Below are experts of layer 15 (counted from 0) of a mixture-of-experts language model. Rows are named router (the router's row for the expert), gate (a neuron's input weights, with its number), up (a neuron's input weights, with its number) and show model dimensions 0-63. Each number is 128 + 32 x the weight over its row's rms, rounded and kept within 0 to 255.
Before each expert's rows: "mostly gets" lists some tokens that are sent to it at least half of the time. This comes from a sample of Wikipedia text that the model never trained on.

# expert 119
mostly gets: " Val", " Jun", " Euro", " La", "ana", " dif"
router [158 178 110 166  95 121 130  98 116 124 152 122 137 186  80 125 114 132 109 109  65 154 108  77  73 157 151 156 121 134 133 163 147  88 143 185  70 143 132 145 134 194 149 150 127 154 127  92 102 189  95 187 109 109 147 152  65 100 175 137 166  92  99 130]
gate0 [101 130 141 142 114 119  82 178 124 129 139 132 126 114 102 205 186 107 126  99 103 132 100  91 123 153  95 136 136 120  73 152 123 120 139 154 152 115  26  95 154  82 104  76  89 136 196 142 103 161 156 150 142 154 132  90 123 169 115 106 195  97 113 151]
up0 [124 101 121 152  92 106 134 183 149 106 122 133  99 102 150 183  80 122 123 101 117 146 127  86 108  98 101 159 150  89  96 162 149 176 128 126 109 167  81 172 161  56 120 153 121 112  90 151 118 160 160 141 175 183 157 153 150 103 101 103 153 112 167 176]
gate1 [150 147 162 164 117 146 125 161 110 175 152  79 160 148 123 127  88 136  85 105 113  79 117 163 114 184 138 111 140 160 128 143 160 122 104 139  90 138 149 118 119 163 187  96 128  93 168 177 128 184 135 105  57  92 136 151 109 114  96 151 123 120 115 129]
up1 [ 99 195 108 149 142 159 148 147 119 122 150 153 147 116  78 187 145  76  81 108 126  79 174 128 107  92 108 108 174 149 102 147  98 118 112 113 140 150 176 131  89 154 115 135 106 105  93 117 110 189 145 171 106 173 130 193  73 146 127 171  92 169 100 179]
gate2 [133 161 101 125  89 159 133 159 116 105 141 118 127  80 184 157  71  79 110 127 145 154 159 192 191 131  99 128 101  70 115 177 135 163 155 125  56 133 113  96 140 110 140 103  71 150 145  97 126 130 116 180 150  56 153 123 172 189 140 121 110  97 137 166]
up2 [125 144 160  94 202  99 123 111 120 125 172 139 167 119 132 125 133 152 102 161 150 114  97 122 121 151  57 101 108  53  86 147 106 153 150 130 171 169 112 180 162 155 183  88  89 148 134 134 123 149 141 115  89 162  83 195 186 180 152 138 181 149 115 124]
gate3 [154 170 110  96 117 148  82 150 203 108 155 101 183 121 114 145 163 157  71 182  70 107 154 128 108 157 164 107 117  41 155 190 133 121 129 129 131  97 121 132 144 146 151 112 122 126 133 133 129 111 102 146 133   7 112  94 151 150 132 158 114 115 158  86]
up3 [125 103  70 103 190 182  98  97 136 143 102 153 186 124 110 158 142 167 129 134 138 126 117  75 108  90 179  60 118  73 118 134 202 128 128 102 172 162 125 120 152 189 140 151 154 129  95 138 152 147 130 125 101 128 203  89 131 149  48 130  99  97 127 153]
gate4 [136 165  85  98  90 171 121  87 130 126 197 139 158 166 139 132 149 146 109 145  71 126 131 143  97 144 110 134 113  98 153 165 135  82 157 147  84 122  77 160 160 184 150 156 116 113  73 147 131 141 105  84 168 135 170 122 135 124 119  95 136 176 176  74]
up4 [142 119 136  67 140 176 134 146 161 148 100 184 185 133  79 116 131 203  89  74  56 121 122 135 111 112  81 157  98  98 159 154 107  87 143 151  98 125 140 161 156 179  76 181 160 139 171 146 183 153 127  94 168 114 164 134 188 141 145 151 153 141 150  88]
gate5 [117 131 134 105 129 166 198 115 180 108 133 155  72 135 119 149 158 149 117  84  84 109 128 146 137  68 144 115  82 101 135  90 122 125 169  99 162  56 121  52 158 142 196 132 107 117 125 103  91 164 158 125 162   1 106 114 164 128 155 147 156  99  99  86]
up5 [158 166 110  77 118 120 126 126 160 155 111 116 179 198  95 113 142 141 119 152 125  80 130 197 101 168 139 122 161  84  84  90 132  99 169 126  67 114  87 110 126 156 131 159  98 166 164 143 115 115 130  77 139 121 113 126 132 134 142 111 126 136 155 128]
gate6 [113 114  98 139 191 146 106 128  80 120 104 134 102 161 101 111 151 134  55 122 153 130 110 111  96 174 146 142 162 172 158 110 116  93 147  82 125 114  75 116 196 168 154 150 157 152 151  82  92 115 126 148 138 134  98  90 107 199 111 131 139  93  90  96]
up6 [172 146 143 120 104 133 133 160 131 157 129  89  95 154 117 109  89 130 146 143  76 159  37 151 168  76 111 137 157  78  84 135 108 107 155  90 145 141 131 119 125  94 121  81 100 144 164 132 108  37  82 152 140  71 137 139  92 155 124 171 150 113  95  81]
gate7 [113 188 125 144 153 185  44  97  86 131 120 140 135 157 117 127 134 121 113 126 116 139  71 165 127 142 133 127 119 171 148 112 182 134 142  78 192 105 121 141 159 149 173  77 121 183 130 133  81 134 147 119 128  97 171  49 134 152 129  93 119 175  79 152]
up7 [111 103 135 158  86 109 178 178 157 144 143 129  67 157 139  93 146 146 114 111 100 128 132 174 145 175 131 129 141  99  40 102  84 128 164 159  77 145 146  87  80  67  39 170  72 110 119  93 186 137 113 169 118 135 110 139 129  85  86 153 160  90  91 134]

# expert 84
mostly gets: "_{", " Street", " II", "_", "X", "&"
router [110 127 145 141 104  80  98 123  88  98 110 122 108 127 112 144 139 107  87 150 188  93  82 117 149 118  78  65  73 190 160  95 122 130 133  87 148 130 123 131 127 207 101 136 144 170 129 165 142 126  91 128  83 169 128 128 124 142 187 172 100 140  48 121]
gate0 [105 129 177 100 122 157 122 164 116 134 116 122 141 121 148 117 101 152  50 118 192 160 138 103  69 140 163 101 125 137  99 143 129 133 182  92  89 130 156  81 116 125  89 151 137 110 137 126 113 117  64 187 181 153 122  60 144 203 141 125 139  79 133  98]
up0 [103 137 161 120 101 106 125  86  78 125 169  63 158 116 141 102 104 107 100 103 119  91 151  69  65 141 138  78 132 141 146 175 106  67 137 138 113 103 117 140 121  52 138  88  93 100 160 150 114  95 108 150 119 221 145 134 152 146 156 176 143 115 166 139]
gate1 [123  99 144  95 139 154 128 135 156  66 176 157 147 162  98 121 125  79  89 121 121 140 161 171 138 154  87 110 109  97 164 108 172  93 171 144 100 118 112 105 174 126  96 148 159  94 187 105 155 118 162 120 195 153 140 176 161  77  74 185  91 148 147 178]
up1 [115  77 130 123  55 113 123 143 182 151  91 121 104 177 117  77 123 147 154 125  87 158 110 157 155  81 109 121 120 111 159  93 107 106 151 110 114 109  74 135 115 140 134 120 129  54 192 114 112 118 163 217 147 107 163 131  77 107  35 139  93 144 108 137]
gate2 [191 118 147 113 158 150 139 110 131 107 120 137 131 144 142  87 161  96 143 111 185  86  83 172 135  97 130 139 153 172 181 152  67  56 157 141 162 159  60 105 144 115 160 148 204 138 100 108 148 131 102 160 131  95 133 142 110 113 139 143 166 116 103 147]
up2 [136 125 110 118 143 110 134 154 137 175 134  35 190 133  91 158 109 155  94 139  90  72 158 141 115 133 140 147 143  69  69 113 117 135 113 147  46  91 163 111 101 126  94 111  62 151 158 136 111 142 102 127 169  97 110 156  98  59  80 135 144 113 148 108]
gate3 [175 181 157 174  75 130 138 146  93 154 170  97 180 100 151 157 125 129  99 182  49 111 171 130 143 167 170 135 103 188  76 148 135 122  96 110 138 143 121  98 102 147  95 110 153 161 139 135 125 143  87 162 167  65 143  80  96 152 169 148 148 130 134  52]
up3 [ 69  76 110  80 166 133 109  92 162  97  92 145 115 114 196  85 123 134 162  86 153 153  85  99 123  81 128  79 151 126 193  73 111 141 156 134 166 101  84 148 119 109 172 102  86 115 148 131 160 125 168 115 121 148 141 173 127  86  60 102 124 133 129 178]
gate4 [150 122  62 155 131 126 233 102 129 172 115 181 183 145  96 154 134 138  75 148 104 150  76 148 151 112  95 155 102  50  86 156  74 176 153 117 133  77  82 103 171 101 143 133  74 143 165 148 132 110  68 137 137 110 157 118  98 150 126 121 161 155 122 100]
up4 [154 164 154 134 114 132  73 142 133 131 117 130 130  94 146 182 139 165 183 145 138 140 183 116 125 203 194 119 136 198 124 124 119  77 118 171 170 112 116 172  76 126 103 149 178 100 166 102 148 218 114  87 144 145  66 166  90 127 189 132 123 107 150 130]
gate5 [169 104 129 119 111 143 165 126  93 165 147  95  98 153  97 120 115 167  70 123  87 157 185 176 162 107 133 109 133 104  67 144 165 155 108 143 117 103 164 127 140 148 118 101 141 159 159 129 149 140 168 124 191 119  91 158 136 117 100 127  89 121 106 113]
up5 [122 131 114  94 180 135 121 177 158  94 178  74 149 108 103 140 127 134 131 176 108 108  95  30 141 143 130 128 113 182 197 102 135 178 135 119 143 138  67 138  88  93 139 141 132 125  83  97  69 133 133 160 113 151 113 150 137 150 121 133 113 120 111 120]
gate6 [151 160 127 111 162 102 132 184  94 176  65 132  98 182 113 164  94 169  75 146 112 107 144 161 168 145 119 162 130 132  87 125 150  78 142  79 134 134 102 144 147 197 150  68 156 199 148 145 112 136 107 138 103 100 145 119 145 164 148 163  83 158 109  99]
up6 [ 83  51 134 128 100 200 179 170 142 124  84 142  87 128 108 137  80 179 143  99 165 105 166 132  99 135 161 145 144 184  94 126 182 123 152 114  97 136 151 178 119 124 108 128  93 128  64 123 122 144 156 106  52 169 135 146  75  98 125 179 172 107 178 108]
gate7 [124 127  81  83  77 151 167 109 113  89 173 120 201 131  72 124 191  86 125  78 155 173 173 105 135  96 149 159  99 121  92 122 105 120  89 114 157 123 157 104 169 168 146  81 177 114  91 176 136 140 144  84 156  62 186 143 153 113  98  83  79 101 127 129]
up7 [100  74 150 162 149 149 189 150 134 124 165 109 153 132 149 169  89 164 173  74 148 142 102 181  61 171  55 183 124 104 120 113 127 123 105 130 124 148 134 179 179 111 141 119 146 135  97 133 107 124 150 159 165  75 147 125 186 137 128 119 109 142 139  92]

# expert 67
mostly gets: "′", "″", " Afric", " Europe", "ville", " California"
router [166 142  76  97  38 122 132 122 153 129 129 167  87 132 135 141  96  60 163 134 132 179 160 101  90  80 134 138 124 147  53 134 132 107 110 223 110 109 135 154 179 182 120 123 135 152 172 112 133 128 123 156 131 143 141 134 108  87 161 131 114 151 153 118]
gate0 [125 119 127 108 161 157 165 136 100 109 118 187 116 102 140  80  68 103 100  66 126 110 147 115 103 143 172 125 147  81  98 136 173 147 151 158 124 134 114 111  91 128  97 101 184 161 136 124 175 101 128 107 154 138 164 166 165 135 111 158 125  94  99 141]
up0 [156 170 148 163 148 187  88 173 141 109  84 112 145 128 125  89 112  63 169 128 166 127  98 138 108  72 112 125 137 177 133 104 110 164 171 101 147 103 142  75 141 153 116  77  84 187 163 126 134  86 106 124  96 137 117 168 157  95 144 129 161 155 122 113]
gate1 [120 169  91 119  90 169  99 176 213 132 150 112 166 123  90 138  62 162 138 130 118 149 177 163  81  34 142  97 164 156 120  99 120 104 194 185 159  70 170  95  95 109 162 115 122 193 123 138  83  78 150 174 155 130 171 170 151 144 145 125 107 135 110 125]
up1 [160  78 107  90 138 133 154 173  93 120 125 152 170  93 184 108  68 143 140 172 164 130 113 117 140 167  94 110 156  98 126 124 185 133 108 107 116 172 100 116 137 168  90 161 175 107 149 138 115 133 145 132 135 130 139 106 144 104  84 113 142 157 162 127]
gate2 [129  95 142 126  53 117 170 129 151 123 167 116  80 145 123 158 122  55 165 123 142 119  77 126 100 143 144 226 122  73 107 141 132 116 149 190 129 114 138 118 123 129 169 146 118 148 161 127  64 144  86 182 165  69 125 117 148 159  95  77 123 159 132  74]
up2 [109 127 142 117 133 180 177 136 101 137 115 132 116 127 187 145 131 209 148 124 158 149 145  93  90  81 169 141 120  51 145 123 139 190 211 122  92  62 129 163 159 157 162 121 127  95 149 176 159 127 101 164 127 121 154 182 162 125 119 164  91  79 138 118]
gate3 [ 87  98  88 110 129 165  81 142 138  79 144 120 130 120  97 124 140  94 101 142 169 136 155 124 107 111 147 137 116 136  34 126  99 119  63 126 162 108  96 170 107 129  88 142 167 120 163 140 124  94 140 158 137  97 171 109  94 207 146 154 114 147 125 143]
up3 [105 152 102 159 141 144 105 145 160 122 142 116  92 109 139 123 136 140 177 112 113 151  94 126  89 104 119 152 141 100  94 134  81 118  85 144 162  77 114 117  57  92  76 124 127 100 147 154 117  91 190 189 172  92 133  87  64 151 136 110 135 147 149 143]
gate4 [135 133 118 135 104 161 148 107 130 144 130 106 134 147  56 115 122 109 114 135 149 134 128 147 112 119  99 111 127 198  74 197 160  92 133 151  97 155 154 174 130 180 171 138 188 169 162 117 152 120  79 141 158 106 125  92 108  91 142 133 112  77 100 163]
up4 [140 166  81 126 164 100 125 147 159 104 208 162 127 116 134  81 159  52 155 136 135 151 139  87 175 161 126 100 153  97 111 142 115 149 182 101 135 121  95 136  88 116 151 132 173 126 153 156 109 102 154 160 130 119 113 155 164 120  63 128 116 136 166 157]
gate5 [163 129  96 123 147 167 140 187 122 116 158 180  94  70  95 118  84 133 123 148 151 134 118 127 122 145 173 124 130 151 128  76 122  81 130 127 108 113 133 120 144  90 121 158 182 144 174 152 107 165  65 122 127 119 140 197 124  52 101 149 111 160  98 112]
up5 [124 154  90 105 158  41 114  80  92 158 135 193 137 113  96 110  90  86 141 176 127 116 146  84 141 115  92  97  86 126 103 174 137 141 164 156  83 108 165 115 157 109 145 117 144  80 135  70 179 205  75 125  40 128 126 149  76 159 146 137 131  99 125 147]
gate6 [121 142 146 143 114 133 143  83 138 121 161 117 131 138 112 122  84 115  86  87  96 127 120 137  63 129  80 162 145 130 145 168 144 181 127  49 155 105 107 132 159 116 101 169 124 164 136  80 127  96 106 110 172  96 202 168  79  97 118 151 113 218 158 103]
up6 [187 121 122 137 136 121 155 114 138 122 140 119 160 176  85 119  90 102  74 150  90 151  95  83  78 135 108 166 150 131 152 207 192 210 119  81 125 139  66 124 149 113 156 145  63 113 113 130 117  86 119 137 147 125 195 139 127 158 135 134 126  93 164  86]
gate7 [137  70  93 134  78 130 182 197 129  87 109 135 164 185 165  54 140 129 165 117 164 144 161  89  51 179 109 151 130 147 100 126 163  86 150 178 136 105  69 105  97 114 149 164 140 121 124  64 194 147 114 114 127 133 118 119 165  85 110 110 138 141 186  87]
up7 [106 169 124 130 171 133  90 143 126 143 178 131 139 164  76 150  81  86 135 173 126 196 103 132  89 142 169 139 115 105 146 152  90 152  95 150 122 165 143 114 177 146  91  52 117  94  95 133 113 116 176 134 136 126 163 133 102 132 109  51 145 148 148 106]